python train.py --hidden_act="swiglu" --balance_bias=false --lr_router=0.00182 --norm="rmsnorm" --positions="rope" --rope_theta=10000.0 --rope_fraction=1.0 --tie_word_embeddings=true --parallel_block=false --warmup_steps=200 --max_steps=7669 --dataset="wikipedia_en"
Below are experts of layer 7 (counted from 0) of a mixture-of-experts language model. Rows are named router (the router's row for the expert), gate (a neuron's input weights, with its number), up (a neuron's input weights, with its number) and show model dimensions 0-127. Each number is 50 + 10 x the weight over its row's rms, rounded and kept within 0 to 99.
Before each expert's rows: "comes after" lists some tokens at least twice as common just before its tokens as in all text. This comes from a sample of Wikipedia text that the model never trained on. Tokens count by the router's weight.

# expert 236
comes after: " |", "|", "-", " et", " 1,", " (A"
router:54 60 42 53 42 51 63 53 49 46 52 58 69 43 60 70 56 32 51 45 64 58 51 43 47 43 53 33 42 43 56 38 56 40 43 32 61 35 53 69 30 49 59 56 43 35 54 44 48 47 45 55 47 49 49 47 43 49 50 62 63 52 31 60 37 62 60 44 55 46 48 45 50 59 48 44 44 52 65 39 52 57 46 56 44 43 46 64 57 50 35 48 23 60 50 50 38 58 51 45 46 36 39 69 66 55 63 36 67 61 53 61 74 54 40 49 37 54 57 33 40 49 57 37 58 68 55 29
gate0:54 44 46 48 39 47 72 44 63 43 63 73 50 40 46 60 47 32 60 48 64 46 44 52 44 52 58 63 51 63 46 47 47 55 58 41 68 53 40 53 57 53 54 53 51 38 39 40 48 41 62 52 56 39 53 58 41 74 51 48 70 55 41 33 38 53 63 33 51 58 55 35 61 75 44 55 55 45 64 52 54 50 59 50 57 45 51 39 37 52 33 53 36 69 44 42 49 68 56 68 53 43 51 55 59 65 47 60 71 48 56 64 58 59 43 38 52 61 51 53 56 62 39 55 67 62 47 37
up0:53 54 25 58 53 44 54 46 55 49 63 45 49 60 41 48 65 59 71 64 42 48 72 47 61 36 43 64 56 48 51 46 43 63 55 47 48 40 44 45 52 51 64 44 39 40 47 62 53 49 25 46 48 51 52 56 62 53 50 45 57 58 56 53 63 48 36 57 41 60 44 55 53 39 52 50 54 58 66 50 51 46 62 53 52 65 49 37 26 65 55 36 76 64 47 71 50 51 71 64 50 54 45 57 43 58 49 58 59 43 41 47 58 78 36 63 38 67 59 61 54 60 59 51 51 53 55 37

# expert 16
comes after: " |", "-", ";", ":", ",", "i"
router:63 50 40 46 59 31 67 57 42 51 57 55 47 40 53 47 52 53 43 45 76 58 68 51 49 42 55 49 55 37 46 43 59 46 34 39 55 53 46 69 37 51 54 36 43 48 42 55 56 37 46 61 36 59 48 49 52 45 45 44 66 45 49 76 55 51 41 62 40 38 34 63 46 67 45 51 56 50 70 54 66 63 25 50 43 54 40 40 35 58 32 38 42 48 55 33 51 40 52 52 40 50 38 60 65 49 63 35 52 51 57 64 82 46 49 45 55 49 53 44 56 60 57 44 59 55 58 44
gate0:65 50 60 50 47 53 34 64 46 46 47 54 42 46 48 45 38 61 56 52 60 43 56 26 56 45 37 59 53 59 55 53 59 40 49 46 54 61 41 53 55 63 39 42 75 57 54 44 39 59 38 52 50 57 42 63 61 63 45 49 69 48 41 69 57 47 41 50 31 45 54 55 59 55 45 42 55 45 61 37 48 51 55 49 33 43 31 47 47 65 38 52 25 51 48 31 54 38 70 60 65 40 53 71 54 49 47 50 65 52 47 58 69 45 49 48 33 30 62 47 59 65 52 35 54 67 48 48
up0:54 46 43 52 67 53 45 65 47 50 55 44 54 53 29 56 46 67 64 35 45 59 67 50 59 61 35 40 40 53 50 35 47 41 60 44 32 72 51 56 54 58 76 36 52 39 49 35 55 43 54 38 40 50 45 52 46 57 50 35 51 52 50 61 42 34 40 36 52 72 65 60 50 55 46 65 48 49 46 46 67 52 48 56 58 40 45 63 51 60 68 60 48 58 31 44 41 41 45 48 43 58 65 42 28 47 42 63 37 50 52 59 60 73 42 45 53 43 51 49 29 47 48 56 50 54 63 52

# expert 211
comes after: " |", " de", " Mc", "-in", ";", " were"
router:55 62 37 56 56 41 74 46 50 52 58 39 64 37 58 56 63 38 52 42 64 56 45 57 56 49 45 33 53 37 59 58 60 50 47 48 52 57 46 73 32 45 63 39 50 43 57 40 43 39 54 43 40 53 53 57 49 54 55 73 74 50 52 54 51 52 45 47 34 46 43 45 47 63 48 51 39 51 54 44 43 55 33 66 56 56 42 71 44 63 48 52 46 68 52 41 38 58 57 36 33 50 52 72 60 54 63 38 51 43 50 60 64 44 44 66 42 60 64 36 59 54 50 35 63 47 69 32
gate0:64 74 40 56 40 64 51 39 57 44 51 62 52 59 53 49 56 44 53 47 43 43 52 53 40 46 32 38 49 37 63 44 58 47 45 48 35 54 53 49 53 48 63 56 49 57 57 57 41 36 51 60 52 52 47 57 70 49 54 79 56 71 46 24 58 50 59 45 56 66 62 56 46 70 57 47 59 40 46 34 61 55 38 46 61 50 34 68 62 47 49 48 57 58 40 52 57 51 61 62 36 39 36 59 62 59 48 50 49 50 42 49 51 48 46 56 37 70 63 36 47 51 63 42 48 60 75 67
up0:44 24 60 49 53 49 51 48 36 56 51 55 41 37 50 56 28 47 39 53 55 47 66 58 51 53 62 56 51 59 28 60 52 49 52 30 57 47 62 60 48 54 36 57 48 49 55 50 49 44 43 44 54 47 49 43 60 37 47 42 45 36 52 68 36 48 53 65 56 57 51 53 50 42 26 63 54 61 62 57 35 49 70 53 31 54 47 39 55 65 45 55 55 31 49 52 46 35 33 51 62 35 67 42 34 41 42 55 39 46 51 69 39 69 45 38 49 62 60 39 34 46 47 59 52 55 42 33

# expert 76
comes after: " |", "|", " MPC", " (Japanese:", " stated", "==See"
router:66 48 38 45 42 54 51 51 37 57 57 56 63 40 41 52 65 31 30 58 79 53 33 58 60 53 52 41 58 50 52 47 46 32 39 42 43 51 44 59 27 33 52 51 49 59 53 61 48 28 46 54 37 55 43 58 32 58 38 67 71 46 33 67 48 40 49 45 46 45 47 36 34 50 43 38 42 52 59 53 49 66 37 60 40 65 54 45 56 53 38 56 48 57 36 48 51 55 51 38 38 36 42 59 58 53 67 34 59 45 45 53 61 50 33 51 44 43 55 60 49 48 53 55 65 54 48 50
gate0:46 41 52 38 45 54 80 49 51 43 76 35 42 49 51 55 57 43 39 67 44 65 40 57 64 66 51 49 46 57 50 39 42 47 47 50 67 57 62 45 33 43 58 52 42 48 41 46 59 57 47 40 52 40 53 39 42 41 61 52 47 60 64 58 56 54 49 45 47 46 52 56 59 67 43 52 42 37 63 38 37 42 45 48 38 32 46 57 35 43 47 58 41 52 50 43 69 42 25 63 33 33 34 49 47 44 69 27 36 41 48 51 61 52 51 48 54 70 49 49 45 54 40 50 34 62 51 49
up0:64 51 44 34 53 40 64 34 57 40 25 43 37 60 73 41 38 51 55 43 50 40 45 66 52 54 47 64 46 49 39 36 59 47 48 49 44 55 40 64 52 49 62 51 43 56 55 41 46 52 68 54 59 59 61 61 57 31 50 43 29 43 64 60 42 54 37 49 56 30 56 50 67 58 51 55 43 30 65 57 56 48 51 61 48 57 42 56 32 50 33 59 40 46 67 48 32 54 52 48 58 54 37 36 46 36 58 68 43 55 35 48 41 49 60 47 39 50 46 52 39 49 41 39 48 35 51 39